From a checkpoint of a small mixture-of-experts model trained on Wikipedia.
Size: width 128, vocabulary 2048.
Experts: 32 bilinear neurons an expert, a softmax router.
Below are experts of layer 9 (counted from 0) of a mixture-of-experts language model. Rows are named router (the router's row for the expert), gate (a neuron's input weights, with its number), up (a neuron's input weights, with its number) and show model dimensions 0-127. Each number is 200 + 40 x the weight over its row's rms, rounded and kept within 0 to 999.
Before each expert's rows: a language model's description of what the expert responds to; "comes after" lists some tokens at least twice as common just before its tokens as in all text. This comes from a sample of Wikipedia text that the model never trained on. Tokens count by the router's weight.

# expert 22
What it handles: Letters inside country and club codes in sports tables and draw lists, such as CRO, SRB, SWE, EFL Cup.
comes after: " U", " S", "S", " |", "R", "U"
router,237,218,264,224,256,261,128,234,228,164,191,217,161,151,228,171,224,150,213,171,134,236,225,205,157,254,242,191,222,288,249,184,174,136,191,263,244,186,205,226,254,105,192,186,167,200,156,273,159,229,215,198,222,169,190,183,227,239,201,215,182,271,151,264,142,236,132,193,241,205,194,143,220,142,164,231,227,253,196,179,133,157,159,245,243,201,220,174,169,267,227,169,172,194,207,211,168,265,208,250,175,223,185,196,266,211,154,167,147,173,169,190,237,234,220,166,185,246,126,272,195,246,213,295,211,179,158,184
gate0,258,196,221,173,160,218,193,210,176,178,269,140,227,219,163,245,256,132,120,158,218,209,183,157,185,154,155,227,208,227,206,151,237,207,111,255,229,248,216,235,158,183,193,171,221,151,216,296,188,209,194,197,258,210,180,234,224,242,144,246,185,276,228,189,153,192,141,185,282,167,187,184,214,181,229,168,159,179,250,174,152,251,222,201,216,205,203,264,53,243,226,195,202,254,172,141,210,245,208,226,215,252,170,248,246,191,173,206,165,150,256,150,186,159,247,226,257,219,236,196,221,242,231,199,198,118,225,170
up0,249,130,175,204,208,195,238,208,185,139,166,150,239,216,184,167,216,248,233,207,224,199,193,243,236,265,187,189,263,140,220,157,210,199,233,138,239,174,193,215,221,191,132,257,175,166,193,159,239,160,141,225,152,266,281,119,191,218,237,185,127,206,198,222,234,284,248,217,191,160,214,237,232,222,137,131,277,321,168,221,234,178,215,207,156,280,195,170,267,162,260,174,223,193,192,238,188,118,178,204,227,173,191,178,196,237,263,249,174,264,131,214,266,204,180,182,195,204,156,174,239,212,237,193,174,219,209,193
gate1,241,189,165,245,214,145,174,236,200,178,231,270,234,174,283,313,160,221,175,183,172,227,213,193,182,162,183,239,217,166,208,137,226,286,202,256,242,203,145,207,235,171,185,224,202,162,211,177,273,202,195,155,174,187,174,190,196,178,164,178,219,202,190,205,222,189,210,286,196,216,191,225,170,204,186,164,183,206,161,201,132,175,173,150,182,217,188,240,200,205,230,235,117,241,272,211,235,154,188,205,267,167,286,154,265,154,175,219,117,150,147,229,214,173,250,320,218,206,167,228,269,191,83,195,212,164,205,233
up1,181,176,157,191,159,168,238,201,173,261,154,200,209,264,190,234,157,221,160,210,215,145,201,112,204,266,187,174,200,157,264,222,152,194,235,205,216,205,221,194,217,234,223,168,238,155,207,255,216,131,164,169,213,164,303,199,183,198,190,228,196,172,297,208,241,200,241,138,189,172,138,115,167,239,202,152,160,237,180,202,233,203,282,170,218,225,180,198,187,154,192,250,252,212,238,130,218,253,264,246,185,148,179,103,205,187,249,169,234,175,256,236,187,222,201,246,246,150,239,186,268,233,127,193,189,289,223,155
gate2,227,191,278,133,266,171,154,132,190,201,198,254,160,175,189,229,209,230,163,249,230,228,213,222,241,136,191,247,195,259,165,270,210,187,191,217,176,205,130,193,178,222,176,193,182,173,153,164,148,236,274,210,173,215,258,280,176,224,270,184,205,212,201,249,195,230,245,193,209,169,200,246,273,199,191,234,181,204,179,224,195,197,246,171,125,178,241,102,249,197,152,209,152,158,180,112,148,242,197,193,243,212,199,187,211,124,159,143,171,223,191,164,188,260,225,195,240,230,264,228,144,114,185,226,267,169,155,282
up2,189,261,190,231,196,215,215,167,237,247,136,248,188,242,204,198,179,261,225,250,256,181,218,250,182,187,181,228,138,217,177,234,224,222,200,245,191,203,200,215,220,187,195,214,235,215,290,203,136,237,175,187,188,218,228,206,151,244,196,282,334,252,221,213,202,186,239,176,237,243,143,198,175,212,229,229,190,211,190,163,214,230,193,254,168,226,164,167,189,142,166,204,196,177,180,86,135,223,265,252,236,140,174,177,242,195,175,181,247,104,241,216,190,190,183,305,201,198,269,243,158,102,230,179,215,176,158,267

# expert 14
What it handles: Letters and line breaks in list-style infoboxes and database identifiers, such as P-D-B, N-C-BI, Ch-E-MBL, Genus, Category.
comes after: " |", "-", "\n", " P", " (", "=="
router,195,214,205,148,235,147,131,240,236,263,135,242,209,113,198,182,208,256,225,172,268,219,231,195,203,207,234,139,217,185,191,208,167,187,230,161,189,175,169,170,231,218,160,177,191,204,165,191,218,167,154,146,164,232,277,165,127,181,279,134,180,191,165,269,272,203,232,214,140,246,236,312,228,130,138,146,215,257,224,202,223,239,287,230,173,256,175,179,225,192,215,179,186,257,177,250,232,236,147,152,169,223,269,165,196,231,221,190,177,208,186,238,224,259,253,214,155,211,256,182,163,256,187,207,224,185,142,204
gate0,244,201,154,179,262,250,265,209,149,167,235,216,218,224,191,207,225,186,168,164,212,173,166,215,189,180,202,184,108,247,165,238,197,165,204,218,209,135,228,229,230,251,178,204,114,208,113,199,221,216,180,221,188,183,189,169,216,244,175,197,69,200,202,116,177,169,207,165,240,166,206,141,175,236,225,215,242,201,188,131,145,210,199,242,181,184,170,167,175,192,219,129,158,201,223,116,172,217,158,235,211,216,128,141,275,177,213,237,263,129,163,148,220,176,185,107,241,155,214,229,169,106,221,122,208,184,211,175
up0,164,200,208,60,165,240,242,183,258,194,233,245,248,206,197,221,129,192,208,246,205,220,189,207,192,153,195,241,153,170,171,132,243,270,186,163,150,188,191,174,208,217,168,259,213,221,169,128,186,172,164,240,215,235,188,126,156,155,194,175,236,158,157,173,218,185,253,188,170,223,253,187,210,169,191,170,183,220,250,159,114,181,229,232,218,234,186,137,183,186,188,235,205,171,134,172,207,193,283,147,203,196,258,228,268,202,131,201,201,224,264,261,245,137,257,210,223,160,172,138,296,171,198,156,186,202,193,279
gate1,194,118,156,186,189,233,197,175,223,250,196,272,186,181,165,210,201,215,121,216,211,244,174,187,212,276,199,158,96,182,197,231,226,193,197,166,223,215,299,257,199,184,222,178,222,184,257,228,256,126,201,225,276,229,197,186,165,173,203,157,193,197,284,199,201,203,225,268,165,195,223,192,154,235,153,256,198,189,163,182,179,184,196,253,160,216,128,262,229,166,180,235,249,166,225,218,231,211,175,235,239,244,174,220,172,185,226,212,242,178,180,214,254,77,177,234,195,253,146,280,211,111,181,151,207,260,278,171
up1,231,199,193,220,269,222,188,189,285,213,261,169,255,256,222,230,164,213,263,262,247,177,190,175,297,200,144,201,117,214,183,223,108,238,216,194,121,150,131,134,178,170,258,190,164,219,226,245,257,169,187,269,222,214,178,224,194,173,189,168,219,139,239,211,163,156,150,145,159,195,242,211,187,247,223,188,255,186,173,197,178,145,164,206,186,195,167,212,257,202,166,193,231,214,181,227,208,225,229,254,126,197,144,218,249,95,201,146,295,159,177,167,211,222,165,197,173,249,196,261,252,239,176,179,190,201,190,225
gate2,176,174,154,200,277,203,252,245,239,164,240,227,217,120,171,209,205,207,177,155,217,250,233,250,259,198,193,175,147,203,278,203,183,222,201,235,239,231,224,156,220,169,184,143,183,96,225,231,268,202,241,210,152,208,167,155,256,279,245,183,205,218,130,215,253,188,241,214,207,227,258,187,212,185,222,215,175,166,300,259,157,198,184,201,193,203,174,157,198,123,162,104,175,142,198,230,171,203,216,232,199,228,165,177,210,181,110,159,243,235,178,213,153,237,233,145,152,182,178,237,273,233,192,144,216,284,187,148
up2,257,157,142,205,216,230,214,89,160,180,185,196,261,235,234,231,196,216,177,237,222,215,197,176,87,233,182,151,196,194,139,149,230,179,263,200,140,166,280,219,315,206,211,249,225,249,176,207,216,202,167,177,174,214,210,271,157,204,153,231,193,228,196,150,195,222,269,130,209,214,87,184,175,194,200,183,204,182,191,211,238,282,170,181,143,134,198,226,192,235,187,192,181,229,234,169,184,191,220,244,239,172,177,147,238,222,314,217,151,175,183,204,197,199,194,142,246,165,222,235,147,181,198,224,206,117,223,219

# expert 31
What it handles: Inner pieces of mid-word spellings such as per-cu-ssion, tor in Attorney, vo, po, plus recent years like 2023 and table bars.
comes after: ",", " dis", ".", " con", "pi", " pre"
router,223,220,164,250,192,151,227,225,162,140,170,191,135,182,179,236,170,161,242,248,225,217,200,193,142,132,237,197,174,239,164,216,190,195,168,218,226,215,173,120,184,228,214,235,132,189,189,184,217,197,150,278,197,255,185,158,175,202,196,263,217,219,251,268,182,243,202,163,182,264,216,226,147,194,119,247,276,277,239,192,178,195,220,157,165,185,191,209,151,211,235,209,132,267,189,219,169,272,229,104,136,173,186,187,243,225,216,213,148,227,188,234,226,155,157,254,113,238,200,215,195,193,67,175,162,149,193,191
gate0,271,222,188,198,195,262,184,214,164,261,221,145,133,198,163,130,233,265,140,193,196,210,244,240,207,263,191,253,184,119,185,220,209,183,205,232,211,156,196,180,187,210,197,211,221,155,233,250,184,232,130,266,149,178,215,222,165,197,209,144,138,203,164,195,192,173,177,274,216,151,199,204,187,199,241,142,199,91,108,245,224,146,205,284,143,258,90,258,239,252,183,174,213,226,258,248,188,178,190,229,247,184,216,175,183,201,201,132,259,190,238,200,200,205,224,231,199,147,222,267,232,215,275,165,203,186,222,199
up0,242,152,227,158,219,208,131,195,190,188,296,285,185,157,195,250,263,187,217,186,211,234,181,232,238,170,148,114,190,176,249,197,168,242,210,194,206,236,205,213,180,180,168,163,179,216,245,184,193,155,256,156,226,297,221,246,170,266,228,217,212,143,255,219,205,140,175,89,124,209,166,215,213,166,221,275,214,211,164,154,239,227,213,194,212,187,229,151,220,217,147,228,156,182,141,162,199,243,266,144,199,193,274,184,176,234,176,179,172,204,229,207,184,211,214,210,199,222,135,160,160,187,224,267,107,223,98,221
gate1,191,229,247,204,226,203,206,207,151,246,184,197,193,250,221,210,227,209,125,214,238,216,189,118,217,199,182,177,172,202,269,190,198,216,243,184,177,222,255,242,194,92,199,304,214,259,110,188,161,132,189,167,174,174,207,208,249,207,209,234,192,237,195,157,110,216,244,222,200,181,185,257,203,225,209,178,204,219,228,182,167,145,171,136,227,261,246,246,189,139,190,259,184,211,160,227,186,224,178,217,276,156,195,144,163,176,213,126,193,226,151,234,224,103,237,141,197,128,110,267,148,200,202,224,147,132,185,216
up1,222,235,194,189,122,199,189,199,109,215,166,267,229,234,232,202,240,181,187,205,187,286,174,203,222,232,212,207,198,155,117,186,233,160,154,129,208,210,178,228,152,112,136,205,220,187,159,181,193,157,234,125,158,174,198,180,308,184,180,244,165,224,212,210,109,192,171,195,164,245,264,214,223,160,223,229,268,193,247,237,215,185,266,197,174,219,131,266,219,211,212,224,208,203,195,230,214,256,220,134,215,240,269,178,193,205,181,147,131,258,218,262,199,190,184,178,180,195,217,222,147,227,197,252,102,221,114,216
gate2,147,166,181,171,196,177,217,198,198,228,185,177,238,190,182,247,203,188,242,163,224,235,162,202,179,179,174,171,231,191,242,237,245,190,236,173,178,185,260,135,241,191,175,194,101,254,202,169,182,164,211,228,221,151,217,219,252,235,123,199,186,204,243,174,241,206,226,164,222,205,192,233,238,179,177,224,80,167,193,173,134,197,165,222,160,316,167,225,191,160,192,174,153,108,213,173,167,211,183,332,198,162,169,241,151,196,243,138,208,153,218,122,242,145,165,218,199,295,197,210,155,139,128,256,246,202,205,201
up2,210,271,250,196,251,256,132,207,206,188,200,236,132,198,76,190,216,227,86,240,263,136,239,190,192,250,253,206,203,165,179,216,213,173,237,216,247,189,278,220,166,224,229,196,233,197,195,221,232,226,235,209,230,298,207,146,156,194,172,182,252,230,155,194,210,175,181,231,168,166,190,134,181,184,153,162,229,296,187,235,237,255,204,164,234,143,246,148,223,188,295,190,179,227,142,248,222,216,216,183,192,164,169,172,266,197,184,176,205,219,242,227,187,192,230,201,216,204,180,237,245,175,162,158,184,93,234,237